Below are experts of layer 6 (counted from 0) of a mixture-of-experts language model. Rows are named router (the router's row for the expert), up (a neuron's input weights, with its number), down (a neuron's output weights, with its number) and show model dimensions 160-239. Each number is 500 + 25 x the weight over its row's rms, rounded and kept within 0 to 999. Numbers have three digits each.
After each expert's rows: "raises" lists some tokens whose logits its average output raises strongly, later layers aside. This comes from a sample of Wikipedia text that the model never trained on.

# expert 76
router:511482500500444493498551505486512469509534482485471485492479465512550474510507518495479488473434442501499508520505493518501500485499495484479522502524516526514502510503489460521496489549487463492480501512465498562486450495516475516563515499
up0:502477510540491498538501511476511508510483473489547545509501459546479471529514473559495496535500506473477501520520518533551489508481536523479468470513477491489450523564508507509451509513526516573468484529456492503482488508475506485504519499
down0:478512464491504539512448504559478468499491557487493514506492517515518478493543501460470506518516427481488488481513535504455501485518484473505555529483495534477528497491479525483510506516518511503472484472501534460547523455559520512529490493
up1:538474498499492498481507512490537485483469529532478500475467487507498457487475509498490541522491496500508548489490475524483491500524445547559491461514500508481509500531485517472528543493524495487528505507490478481554511423458525514497457487
down1:542512460487528519480508508525499541521492522491443464492476533489520488500481491496574477485503553505499486490453500506511493465507515533450535499474504464541537541461494507473472515497545524504485504521547495507463513476472499505520529531
raises: "S", "H", "i", "B", "L", "'"

# expert 9
router:559493459450499490478507525525517489501510510535497482501533505473479494538497486488496492528450499505514490472546498482479538530447538550522509521497530478468474493466498451509507515480487504513490506454520529481503514582525505532501519523
up0:506472508507500500524527491508542496499438460499528482414544520479496461511526529462520496471523525503511468488497492489492434493506500483501522480475526469560508539484505490414485502453514469454549487528512505515508492486465501477501488488
down0:533509508522496514452461467486458476488466489489497520485515531468516451520524501455531470487515469504494505515520480518497502565513516528476515521511447536507491503576493466479473487514568512505518506549510502516439510470501493528513460514
up1:505468485506473506526506498461542527516460465488501493452513491502530515524529500474534486460484507512513497508497513459487515462502514489490526482518493551469494528514560486440502496523527504499511485481584518492521486496495489524504479492
down1:503502534522452513500474530481535463468436478522523505509518470542482479508481494489507445461519498510472507469510522498475520474501441528488517526479502508499513497476528465524454526503471497498521525502482517499473487497497535510518529496
raises: ".", ". ", "-", "–", ",", ", "

# expert 29
router:471512499506500502527515538496505508484496476492522482501464503488490502508496499476478469485464505480526514497496489485452470473517495513469513505525451466515487475477480501520488504478526505427503491491495499503515477487482451464541506512
up0:519480533519472480512539509480521431538488522534549499508424502544528480510471501518535514441529528505481484551501473489484510500468476485498489529489523494471509501527517498490485482542457540491468475551508506539443505489563501524480515507
down0:511529476505474506521519507524504485525524483514525520509472496516504522482481486524508483516492515526499478487492489526510507501513533436500483548535514510521472541538501504465478508514513504513458490501499495467485514474466477525493510524
up1:508493549491538482475472441541512504541506511527480513548533460500524522501499496503471505484463536484487462505532479546514473484514488496505456501515450543545492520526490527485481511473541463511485478482513485499496476511452486515504499502
down1:500512512494468477498507501509486493505542513483494487438472481484494496548488465469508511505493501508529519508460472478504520513542520481473507505475508484518531495492461473451417487531487562498483535516493492524507494498519525499504458517
raises: "American ", "division", "Inter"

# expert 88
router:523516485533523504476524521498522472497516489510507488515480494504488512496496475538478472487534470492488471504434428513510463480508545543485494471548518513507497509519490528508478491509456480473594516535501501489493509486490553500478540546
up0:514510526529485557474506504481477513436489551487480473538508457509515497519470520496502519499448518482532482513509464514527485497487492503520481509521485498553489515518526510501506500518541477483506478504484473463493514484474489496525491492
down0:502506485474508501465500514492509515466491536472537492513505510507464508490489522516469500497483518488515525530473514507480470483493497500471488515487491470539494472524534523523567501486555520479430476545502499513512460488501495513515520474
up1:507507562527513488484510518512508511475446530490498530525449507491478517555524556515479536540520515502493493515506487472492494519504536492490491497468460467540531511502498500487501500496509507478495522535503522489486518496486466511486481516
down1:511544491464498492485467518501472456478524538478564493492470512500478518493483471499462544482504518505496508496471511518487511463500483413496490497502491472503494530539523497502511536492451477490521452515535483530504528491517492532516530541
raises: "ated", "rati", "ati", "atal"

# expert 86
router:510535486502494503489503544503460458473525481512477519474518523507513508460512495518540541479539508485504491530521492494531489490497534492518480521528529494510485480529513494528496504488474515454504507489498460489458460469485513530460499495
up0:481434519492498463517506492477528532472536448561471468492490521502466499522547553539471474504482549483500483531507502497528502464483493495508487482501516462506487496499501554464471525531471500481517474543477494483512470472492492547516526470
down0:501559505515546497476518483476529488468483488471514557465504519532530458534545451473496520524499461471452500479539444526474496496495499489465472487485514447516493543466486486460486488498503523499474546522531479480476535512504456536484518481
up1:504534537469488456512488448494507506534476517483492542540478493512498497506512492460523487452530506459518482530478453487514490495509466463465510443482480512543524488463532505522511482501469536518480535478511499496496503549508491494453526511
down1:503518487509502494507530498508497488514491487531468477547479468493497514504481484514482505481447477485508547476522496507516537507501514477515512513488464520449511514495507476482503474501505464467536504478513542481521500507487499515529535478
raises: "in ", "by ", "at ", "\n", "ever ", "on "

# expert 84
router:530489495507505512482532469514520490500465470456539554488511486481503480498489548481537496501498531502543502487531452504536517449495535505544503497554528458462533503538509514523498491511459476497508512499505484555446480527438495533456509517
up0:511481498506502514467495506508496476516470493541496484499483498497494527510530495499521450492575507516513512494520514480523511521501527461477526490419522528577492450520502533480440529504534492491515504535539532498461480514499486473501473471
down0:491506526482488495517535465478522519501542510466502493467515465513524490486509483491484494501481473511502483501457493495493523505468536497516517487509504447538518460529484494486512469541497475413524522555459528508462488485558523523532531513
up1:518480501474539518522472521487499510525521463501479535537499483528492492520535493496486545463492476549517554489518459472469487486499485509525487453445520525514478448536511481458506506548518482530460475454508512490496497520470511508508497461
down1:469530512485494493493534507549534522497468488472505497513472510549497517503480487480496498465510476473500500562513462495476486463528540480476508493527501490519508483431483504508541492467475547492480462507497506530499501520498481513555491500
raises: "tic", "si", "se"

# expert 89
router:538495511555501526503488511462523466518479538481461511528525470483545504523535466529472509500530507501485465533485473502508518513501506539539526477503498517483507508437546480518482482479519494512488526493477500583481441500519488493549500451
up0:514513488507519492516532477560449473505501518494466504489466494462480483468513459503484546494505550537466501539496519543485488462500497517521467493493505498463492529488488508522548498457500472473531516590478477511490519453475504506488463485
down0:497554493453477462542491462535489531465484492483484489477482492456508516460465528495529526524493524536482507537506478549559497466498525513462537486518459500505511509506462451490527527459473523511497516496490516513456487484541514490496505479
up1:508457501518497476520488501481549484503463502514466457465506490494507508515514506524506511456502518521480527526525502495519473490456461501480496471507497492526501478497507499503494532491557492511456526504517521479509553476502486515491493485
down1:516504494462489501532532516528510507522512503460529495494520498510522464492506524455527501490465494533529509497511486551481480486498506498510487477483514485490522495524507523522503525505482486476481565509500514485491510526518530550458499533
raises: "e", "l", "an", "all", "oil ", "las"

# expert 113
router:551503470531488474478538487534479492472482489490449478518540478513502471474477510460501496474505469485494469483507456516455496462515492484527502502504496507493486521491504486494485515529510487543472545512506520532522516515545559532449471484
up0:476474509525513523534500535482531544493472510478498496554474488537471507498513488516438520525501473565496508483511513550509519556511543478492467452484506469514474539493543502487527481507437497523467535511501481500541451487510552471501488500
down0:527490479546529498490514491498537507495505463509507504512504484514568535451509530497527474497500478539466463478496486521517499509502524487497455466488501515481500543507498517522527506521468502490477534487480502507481460484508540501501511491
up1:490497516507544531513489530515564490482497488500512456511511519480516539511497506476500494478495546463564510525527492442477471508502528524489483510521504474508496534465508497509521554506542459473480497461533488502544534539489491500511490426
down1:510520480505498492443506523533541513516475521475464542498554511519507484517505472486489483485537541493445493471468509559511499528466515493492489469493498492531493496511510479466453498450507540457496522521502522517523486461495492470472516486
raises: ", ", ". ", ".", "men", "m", "men "

# expert 54
router:529512483539458436507510504538487503486480517434480514500550478497493512488506525526498487490506464510507519491499479512442504510511463533543507475545509508505494534516497519514516493519530485553489541518508511575474503511494502527443484514
up0:452500538536473516519493525511489488473510536479487485483462498465484547506517508488465474505480551500452465494475514500501549500418468495500472527504483464517499528487529525504509469484459503490506507519524512526468467516524496514501518513
down0:501495434480483516466520493523501491498484493504525520476533514533491504484498505480495489446516521495524497487483490470476473521451515501515528522495537538491508515500454494495515487482438472479507546511509475535517520473458504496474490496
up1:531494501463519484508478551510481483517490492495539481510494539551477463470498470516561512465513489483531470546516502493505503531504462486535545485496505506559540487509476486500500514490475530503524492521480474521415505485476473541477466480
down1:507491486482546537492470503558459497463493460532510507465483496486454470506520511489484534553522549497503476508531471477453506505498516509568517539482485508474479483486513483488531500523526463474505453487487489445530488498449462530471504532
raises: ".", ", ", "/", ". ", "\n", "\n\n"

# expert 35
router:478476482492526468468476497520500508472490508521539540518505473491475472534517470473500468512486488485454535503546530511555493536450480531503510463461552514501483520479475481518475494527554521535532498458491499472478527537510492530513516506
up0:477510495532469501514534510432493498537542465476487499484523501528472516487453476490542479491484513507530513536494472501497554469507461509486535527505472465473524499515512505487526457540519529506503512482536487493495483479494476526500513474
down0:534455516497483523514511474503474454511508488509508568510492461484465460481518507505501502541520499530487529494550519493507482472510518504472529518475522486554534531520496479504490533522516462492492499500491520457489490525507531473548485487
up1:493501502455508523478512490483526494516506494469523476494483485513440534524529506496483506495499517491486482495527493464461494485519482462503525500527502490507506489490526494450462515476520501556503501500519518503487486508489515485484512509
down1:470513500487490533503503511489513501498523527532506486547487529461517511496490503509496482475480478509517504478480516498522521546488477523515465486505491417486514484526512441527494467554490522515519520537498543506496502530503546475504531475
raises: "(", "in ", ".", "is ", "at ", "of "

# expert 121
router:510466463501531489467517512501458517493490491507508518509528481490499488491479473539503495536460495523456527520520522510494528520490526518504488531490500507522473468503475473550509505517536537509525502474495503492490544535566441493504488468
up0:487497518486514531490521520473552484503477503503533491511481482526485506523526491506459479471500518484499483546460467437508493461496507475505478474485487530472536494524488520494456499479493448491522504530474507496505475497501514449515526476
down0:488505485494524476466495532502491479452505480501579503510488471440488546526479475496536533520485501514501529447497501536506493524529528473495459527497482503477515526478492475497442450555496496513514486474491537508473503544539513465517484476
up1:538523499483516492516485484505569496505515477492485528443532533533505510494517500508529468520474452487522530483467518508519501495469502487496491470497502537453493513476485520474503481528477532524525474511551487504528484475496517518537450539
down1:515509460488492498477462526505478523496546456486537508508482470528546543511517467497536519524513521517517489552499507472527528507507498468538500554518509502487486501508522462510515477524518514542507493448505475495517540512502480509492511502
raises: "–", "-", ":", ". ", ", ", "rd "

# expert 33
router:524491496479497486506539471465478517495466475522517532480520507522527521552534487484481525517462488507489500489468504510523504514484485516508491492547509509489531503504540513546500499482553490473545529483482552467453454486479507522455495474
up0:505463509499450470555524510491552496504490523486476499522468471530480541498501523517490505543517506478490521530493518472483522476478547569523479473509490514474467506500460487519486478540500515483477529482502500536504472481495522498511536500
down0:486484494516448503511479497493485490488509479488464510518486450449493489503551498524520473485505462508500480488507462471510475499465522489488479461466475475489525520503497462479490491483475510515469536480529524512504520497485509496514448521
up1:520523493433511510492518465492500497462496532507526478568506499534527538502464508473511523473501503546512522503520488495466519468519484507467473522504542522505473528526501499517457481470506450504424550470523528512523486569476509487508514527
down1:483486499547525478549526515471471484512493512462470512531505497487510532485503509508435494493512464506532483500540557466517533567489533495504525512502485501507488492524469497513517500516486516479478513479461509491488470524478497489533525534
raises: "Al", "S", "s", "m"

# expert 37
router:494498547532530514499483471494473494534471453493482519513505528436470501497501526508475481498498476511480543477488507526480503462500506526527525467505507466507510531507501527527510543497474542496473460536508499501509495497505492485503518532
up0:495496478508514532489489507436514491464478522538490486487522522471488509506480499491491482503496523457518448495519491531471483492534568490498499507523526500529505499506499506453509510499510536498506491473521479471482459498530482513505510512
down0:513513503525507516513517525542453542504511535471502453473495478541515473548523502479539479512542528519508488479489517490500541514491485523495497479507536477596502492533478493498485472499520487470464507469502494494505475500488505502477495485
up1:494507503465512518492493500501466533529496520495501552522461513464488509497505482455538458498491523532474509509537517490535513478540448522457503510522494478515531502464526541524476468481485494507508468481520497491463505555485517465447488512
down1:498500504491504453477540509560493456514527499560505494508518497514520489489509450492480466480529484503461527474490493516527524488515475419499521488509537495530473490487467448493465483503489508482515490467500506482467490460500457522488484479
raises: "er", "al", "def"

# expert 83
router:454528494531512497520513482521509510483489451510504546494491484541486511515528473508485490518482494536511486446544482520549530520505528485559465504492486489492497478497510527501568527508515470537541536498504523477442455527503506482484509544
up0:527446476453543509470464457497497499451478485517447480506538525521514505471502484514468498507490513527490545473532475460481516514506468478522543474480463489504480447510485501492539522519510532471525488466533465500538536479495489451502485496
down0:551521489538483496461578451526485490509499528504513496500513527491478477560529518473496508515496502508497522476494466494496495497484465514517532468469501508526476524460502524492491521478522454499516467516499511478520516515511538508498475486
up1:442507541514512501520479488514516527498483463515530528515509501505517448543525517474547492516520469473462490497490517546518495488517466487497499491430499500500488466502473498512497492516469452539465494481429507516484498481550521476539486468
down1:516474514450502533534484479475498492511515537527468524488541506500494438488489489511497527481466541477514504545470478497442521456501471497448518516496496489487510453486501517467473524503489505517482489490474511544503518494468521531536515500
raises: "iro ", "iro", "ir", "ed "

# expert 51
router:496470545506477528491509456463467475475497490489481507459468505467499521481520537534485495505500534491519512528512503507478500496489529506506509454500512496536522539476483500505520525451441538543487480543509541471497514530487463502506533527
up0:532501493460522481495456518496502556464499482458493534520559499501479480510487480519512529476510496518506507471534530528479484521505525523527503500502528517487520491522498519477502508502520503492501459523534479501566497440503549514467511474
down0:520550452514509576487522491528519487507522537541537469502508476527492509540528476503496506513510471455464499477469507528478518482506497473485444524474490495478500483511464493538471508587491440513481531505554444495525549491488475504478502462
up1:571509513491534453478526503475486499449541561460521505488495511478512463491495488523477505502525508484485504487523520466562509473501524471531504474522526556490476484531511505525492460510497474476509469504521483476515493454521540513487494512
down1:511473465499507525501510474484482483564490452498518482600520499506531530473522508520533500517497503516515530491462407540475455463520522523518510484453484494484487506485501524512533513517502491544511510479476494540520530496507478510519526486
raises: "re", "s", "ship"